config.yaml
d_model: 128
n_experts: 128
d_expert: 128
d_shared_expert: 256
activation: "squared_relu"
normalize_top_k: true
vocab_size: 6462
norm: "rmsnorm"
tie_embeddings: "early"
lr: 0.00189
beta1: 0.9
seq_len: 256
Below are experts of layer 6 (counted from 0) of a mixture-of-experts language model. Rows are named router (the router's row for the expert), up (a neuron's input weights, with its number) and show model dimensions 0-127. Each number is 500 + 50 x the weight over its row's rms, rounded and kept within 0 to 999. Numbers have three digits each.
After each expert's rows: "comes after" lists some tokens at least twice as common just before its tokens as in all text; "mostly gets" lists some tokens that are sent to it at least half of the time. This comes from a sample of Wikipedia text that the model never trained on. Tokens count by the router's weight.

# expert 115
router:468576469504628547503444549456471393461518543405524473580516500493524566553496523515495518473433512482488404521442503422440494430490482392494514501467525463526489494539563574453509550603462413530537445477590537458472559436500460493475461510485505460582462447410416542493509530468492456573517501536497522512514446536574483634495560401536411540594500498535535520608415500499531462497441
up0:621509476493480515438549534527512505494584508569616543483494506416490569471558598521481496653505490468536519517556569512503572470531544539603522532503523404531483505495462567469448420456508529434449462488471531569433440500503448492427477529456482516510464425482555495561535524505478569526512474563518440454589464396542579532462509470417519511475559474558399447477539569588491534412557
up1:540612499505523566535524485512466358547562465480430577462426499484456532526503470550554490486539599515520503538486494399497613565448485531466483598454475557532521597524420551475578488507458516553495505517603526500498471507476496468396408544479468463560530414543502459502482491495469512502432511530623497438478492491447507576448435569463434408529492465529556579569486405486484503442548
up2:499450518424404461600432503391505551564430463442502492499551565501476533465533547540481429364480466468588467536471487512482578473439444563430521478485449479474485485422431539445508564508444496521521441516597476515488601512499517451486537417557600506620576493477546524482454466525500455513479453483458506512513551466499530441593540490535464578560425516454483479565378504443503476579526
up3:575547506550528415457512512534506540453582486453551554522476494440429492538512450390501487509547502613486454402472511465505526486470525494437478612553512493529564557523442558616538350516456493465477456550529456451503458494521413414564506547527460554520467534508467500451445468472513412514593607451401509530435511459520534522479541528523524426603429418522455446521497455550457537525524
comes after: " of", " to", ".", " at", " on", " in"
mostly gets: "The", " the", " The", "the"

# expert 98
router:457479466469436498503594454517460496547485440557536548520459484536484571477489514517485452553503529527484612546490479490582532571443455480484520469559581452508510467519538422521492518544577460561572375458479480547465508374523538459543473539522437502521527516476553531519518425555580515488433506562466419574439595530599526417464525577447504566534492530593568545511460592390490556425434
up0:439578490492525388534425503483508424531505540494493489472493499540455503487533500472472533574491517518490390543502409547464567456487487550560473507440392505443500489495419541518513577586425452486534497454486490462502554512382498561466515366381611510459551583546533462579540671502503463533470573543539512518491503476458534501497580497481481490497583419529511604532500491486491500490438
up1:507482468485462474539492515435425533534525468527446473586561476608438483470522537498533491398486538450528541520501575624390556503420374436495415446460552457481371507539491550496469503561458491549533453469470485524596451519450515384454507473504573489469465475526524492451474502458495529457485475600514519401523536463509502467606541478447488499577507463539489456612421498602475493483463
up2:506528451451492471441419572434440497448487499445517487548464534463483523478434515504463494574496566498498494514593516487512502513494481532522586580373493538397469499489509580527524486538543508531605488510523472515462487500435538526426471480505388502509528514392533541398621514547509501409468444578542547438444489530485554503451490503568450510588551543622452404485408569511424497528408
up3:504602619444481593506573469504487379541488483476446436516560515521519430534519500536527508537424504550390510439439499386585467544508452537575543475603467542521531485535550502359527537501512550488499372526484469469516527475484480496536475520570461561553522449457441455503472516474566430515501523546480502462664510471563534513484566506502536537413455466455468534456448510485526583498506
comes after: ".", " 0", " 1", " 2", " 3", " 4"
mostly gets: " red", " ad", " ir", " und", " per", " pol"

# expert 99
router:547498542507491449483607506506375498621436462590370479539434473521499520468435525524471554373459462505487513494563576503550587579492530472437498522493504513598504517400416509471427529464505585449481514519467454493535561513555500476518480453547539473419575502519459486549496420534399531426481443480508512372480501519479588446609542488490469474504510509522533500457490527507489509475605
up0:459557506410437499408521420452509431478497623509505517521431454506445518611482494500506561435484545476505529467458473491519530470498560479462554561415505498541522612454466492444496531503538508515483489579521425408507547487528540567600534528459474505536524458534478553498485388440544432486509477489557646514492543410449521539482510552448494474504438486450516654536476505531606610489495
up1:459489496475488512593456430420512362502468517472458365531514569447502433482496559580520485484527376416551451545461512390451489509479443500522564498475437443492569551484501563441477437603553545485538521458497514478586513506541477470489477515493494560524485584547418391427407493526482444508523446551471460503445493495503481516507513440542510532519590467366520537545515538492555501428428
up2:456454586498514474438539489581563487487456508480580437594543513523480424527567596595592483386499530502443541498496485496499457524562560494491505511537504485472464596463513475423481514519634464525510577466567486585575522512511512524544498494520533381456497545520551518511555472509485525480544393494342552508432512458506459478523487485460483487571516406587514631495451543536546489478477
up3:378523552522504481423575430563490471471503454472436377559538627515498506615484516600447506532525529593396507510557495473517616544531501513501508550453509516548545482491478583540485474590523433521468551501514436482463456512492470521442406448563520477600513491500516501425452435556518508418484523503527423501518543524484477532491568460611486479476457499495480442572517457557417480391507
comes after: " ", " —", "′", " 0", " ge", "nd"
mostly gets: "л", "р", "т", "α", "о", "omet"

# expert 101
router:464452473474421482478521493533539498531559525520489503557452484439495534463496561548430508514441609489567535450481493550451605525452453455536461543445466424505450414513501529491454569422565441621488483407414535539466463483511470469482454503466485573500465480488500547507547468411532439489526426422495419547504573505482495572578483461549554418607581456554564581488514562446625544485566
up0:443530447421461482542441373476411449519475516505596435565536529452438554454444527567482533493606521405493469492571464509502517468487542465500558450501510539543488553483599575451477567541573462565510470547532455488516451505458310491453588536569462511556503584539512460578500457471559520422467409493497447485580510508569502417512512533467515566531499500472494514518498551469591521507524
up1:434413546514518439455483509505450493478463506492502557528434488491581521493502459470508549467425492437538404553500457490439505511515569471495518610563408445447425470470521538407509398456521514480440555576443438504452460456448484440416463493498518519426408550501492405493499519357488456522573522491512517500474476472401493499465545431555483476568557334446549569439537491490444460508528
up2:487468488534427578513498383461477517542532495498519506578438477495537434444497550569473470493504521514504497505493514520588480442541471566548446454457475577549553497467520505384402554619450471454469557486399477553488521458473539547577567534536446534468634432405508544464528499481480401385428493490543452480428508446428551578478450472517505558495566484502480552528476513533438592427476
up3:468488523516475511415536488463462484481496501470547532527586415507495513489506512537536572539512518537581494460512462573475573441427518383470472420441471506507515566489488491531461534530518463491535583466498567460431355532498607538601580502438501433533568546474509514428528427558409526407529404497639501485582562498546546517518599493523523532542474424520465537501424467498473416468531
comes after: ".", " /", " Jr", " Lt", "d", "C"
mostly gets: " Jr", "ensis", " vs", ").", " et", "----"

# expert 50
router:471526510464533562500485475547612469462507464468516560501487562492518508461527467542527502574390417532505578454450526508597385545522503484565529578502537477538387591531531483518489576494575512516550563493451440464571484410561553495492502440454480441477463533481544419535490506477515469544431569534614555570599510618546551454489568558536502527481458501579473502530510582463471474583423
up0:484530587429458519545526508498428574399528536509406470467518521520519468530527471500421441446526414607564459514448561373532512472515522599514529500544422522535531457465536477483476557568561418377548537499432541468487521425464600580528485486496475575611532438507428457523475434432488559521536487522525492538450422513587432477542498515565477539564458454514446499538558513531501524498421
up1:548581497444504430520491468496466448487533420480512555525440533474593471559447536507468559536567403382469478472522404439517446461574589423504537501422480557463471473547438541488503461492549481512509509565492497525599475495466511534522458486529477602456532329457514429525457532545537375473462375530448506474507450466547459539566436541431433486536486414545466525512435479493504522494472
up2:449557604455544487490591484499537456514462540506514511546463555389451452480503366485553462582455474520450465545510381338534517479448534521495575506508595419458449515423598507537370529519466514465493454467475538480535492459487553500428444530607468468446498416492536485489487538545470466491411503493524512518479520493573457442591529435463471519447467530498429521528470447459480466441551
up3:596591474549463479521621427518569509492478439489537489570604514476507428498491492568571535481562569456493566526508418472517444483512540483498490526491450546408476497499453524528539452494471471501403473561577396526571521506488483438473497565493581482416452545520527509331426448486416443552473467531454578465493496437529524516556402458559469448486543486486436537524449462436414468497508
comes after: ",", " with", "ed", " by", " under", " and"
mostly gets: " with", " elect", " include", " without", " With", " Miss"

# expert 19
router:506590520468426469515469574404505526515607494378513349444589562481473560490467508453441598509515509442503455527565458422472568465460517518444485602378556516522569552432472551458517502538490487438485501559474559494443577508492556548485481445548520488559476418461535500544536587550471522497538522527506513450491578529512445534565450477496452529495432530515411566523503531539468551539408
up0:493476481479513566429466456481489362434423474506544515467517513487646488550483444530472622491536510508566564497539469424490461606511488522561491532554535488496523484490456434536391476586486521503474611410502491461496521475460615544477452543485511529506497515444448461477472490506452492524440462573382557471472490533452488508528519451439595524591516492382484577501510516480571452507386
up1:505496495536496500452511464419479440460452524455470528432495528468523412526565470542448504416530488483559528579454464566508527491495552447489489418448455503492460475554431507510454555585552438497461591394431554473519545505484566514436660520498509451520459542581561552493531473493509503527640485527553554441514573497441510539472527500399545396515495435485579395507455500482503498570380
up2:543491535492475589490570542508539526482445523530583433490516515536469483596482532605479413553549506470545465544479497427455417439534534575462477515538496463538572460489480487554426589561479450375438467527597520541431612498477407558540443455512531664453479453481476499529552493481471570381502472431465483511577521517531514537532467485511493417569540550527434517527440537462463513492514
up3:500543570560470445564534443507531453458485466460551467514623504478499472539527441584508518446569498470457436490464506422547610469485536539460593554500477494397470477449452509516499534556490515449528565489517486515459532530450508545348556540511514469515382442530536556514420495513475452558520508421543489512460443436547479428552503521444494456393483528418545477650503560457501385481529
comes after: " the", "'s", " his", " this", " The", " their"
mostly gets: " this", " This", "This", " idea", " classification", " Spacewatch"

# expert 119
router:498527533531415460548456614456508448513544410370521422426548502502463559530523455446479485488527502483532439517465544420530481486515499528449620517436520514496551436443518494487519566474547444414505546577528526501517532545507514413544496427379494479554508480470544570528477498528456420466467539439386510402421396503488470514589458525536443454523498472372470497471497509419464529576488
up0:455565478479514485489510501513477494503527542553625461489540602557557503389505402475473510501495407495488532528500471466517374505422494497564557526476603520465501487523532521473540464520454574500493335517433527487518546487461579546410499495453404455540544535485448524466473488405523396474398456463489515557502550557438527438521554437560421544480511428614429476500516446497476490524500
up1:427541574588519561535554489422451450478517457498461608447556572584464490494575482461437470587509598474576416536494432525525495534506477525607558502456547645476430452468491480529537482556527498478528482464496535547467428459507596529434497473473488429433549526543534451458478486545520403433557585518480455492525393451509450465465521484460512484527422532505516512456531442576552554505408
up2:508544624426526517474493478426437449437524470460500552464603465619516457480558428560427411553521481533504479469525541511471518446492454424429564531475462466402500535521549535439461475516524568477456597439508582471464543468484523560476470471503446408445555549570478498486571491502482505526536570496466463439500413422621447521477526521510477462519508528564505417565426523374478506489425
up3:526517519461543441440453574604469458447533509429556461517457489550469543507566454499479455540557501463540407526452473533480500461497507511591415514475497428571515626532439586565484414419494525403533498473508492516472481483482525505569587535404498428451467479623454551464465423483413358533489518538511550494539569379503543489482500491475488505550492478481565552489460516466430416520546
comes after: " a", " an", " one", " A", " new", " som"
mostly gets: "ething", " variety", " another", " agreement", "thing", " Swing"

# expert 127
router:508536619479450541528431445490528563433556472519456561496469522455481523563483526480551432458503570472514566530588447512532472500467515577457503456465587524515613482564466451502483507435560547463553532526537567446570426550518503556570436528489360407572556614501423488507546577520529488544554519518507479537466565421569477523432518528523513556444518467578592498481522483547567553587482
up0:493561484436468499483476466456522479508515597440514469466477599450492618484471449425392459591475525520454436478480467532575497623451633544532529576479420421528497483484546459396552553539549506489605502458480513472455445520447542514533589565521431483503473498444535544499451537474509493560478540527455477454487448521548446457387479535535482420475487496558509502464484500514602592555420
up1:487564666510523577528464467525526477526599452472509520505442597429492468528480504556569503455450536553465515484501491575502545460563588505475465547494531617494463523524494503533544577568461517428507543472446421433575433492504526509479570531439484571549523455440484515523555537567514425559451571548571485482495466397475463495508546521503447572507606460494384552570484481536557446578552
up2:453521577469471442544546503438514506525478604448458498551371548456427443562528500481477463501488527582555474484537471449548488496514621468433539485490478530478505503495486479496640506546579542355502544470493483433469556483410616498533479502561470432548369450474537528470534480491402579501542452458524565477493483506513456427523486541553514552511501546520483565581491465594567519573496
up3:540468581522565533457456460439562501434547490411414552544413389511504431451519512469504605559436550474486492594487492527537484475493380557489478560468482690487493529520522536519473506557451567505632566403544489447524467421475418504537548438500458468456516526489533565576508479551528504560437453522517499464529423457490527494424532456533495513478521515502508560562521521461502496518422
comes after: " R", " the", "|", "-", " of", "R"
mostly gets: " El", " min", " Ad", " Rad", " coll", " Inter"

# expert 106
router:495470524482468400454441461452477506525465509514508497541421539411457471444482423492538487452573518455426522511498515498508506521427445502449479540512580489540544410422489449507523489430440383570588490514484500490524565508488414474550465481469461474548605456496604551505576453445414453584627506563644502496494455467482465435600524485557579566435520512514559479463510477569490450527520
up0:584538533483407486473500517524523377472391485521540495485575497487532554491399533446499483510534435482561505425418539433461507454409445533552497473423542476539453556623483494568458541498554463464526514447594459436572520482421543499532388519483450475646526512566560516485484528463497471544530489514441485517449522530496459487532481451587443550439527596495471442515420449562481529444434
up1:397566580473506524411497465518483448500487519472473405605471530458550551475558460441451465475525520453513490516459417423457570519377541485402543527416568515504504506503521408473526516553430466532541602570534448407516517474519587527473425514542469527470580422535534417484499499421544574479494467583504497497425542538439472507441562541445488510473570452465531426589472458464547469454473
up2:535505472470479517369467473536588463472522513535490488539508482517351559581481511480429497327554437402408547538460547493485465475379494524516493501533505505502444477444458515437482512548492408547487474445469443394510542488467549465471407485542435517541501463464495543542524497530506490518549435493493544475517421473428419584503534469576469571516571487504439504514414471580474517597481
up3:545548466476507487487521441521478381511460590464467547622495579440381546523535459541481526399499418506396534484496465507538472481505493419558486497554469522438485574533518499452497596508472497467477587450452529435433481368460515472384496494486470511580482533475546542533553466614568502552510507461561476435497371419573470521475514538511526541484556463537530487505548490597516477510463
comes after: "-", ":", " •", " Class", " Species", " Binomial"
mostly gets: " Species", " Genus", " Phylum", " Animalia", " Genre", " Clade"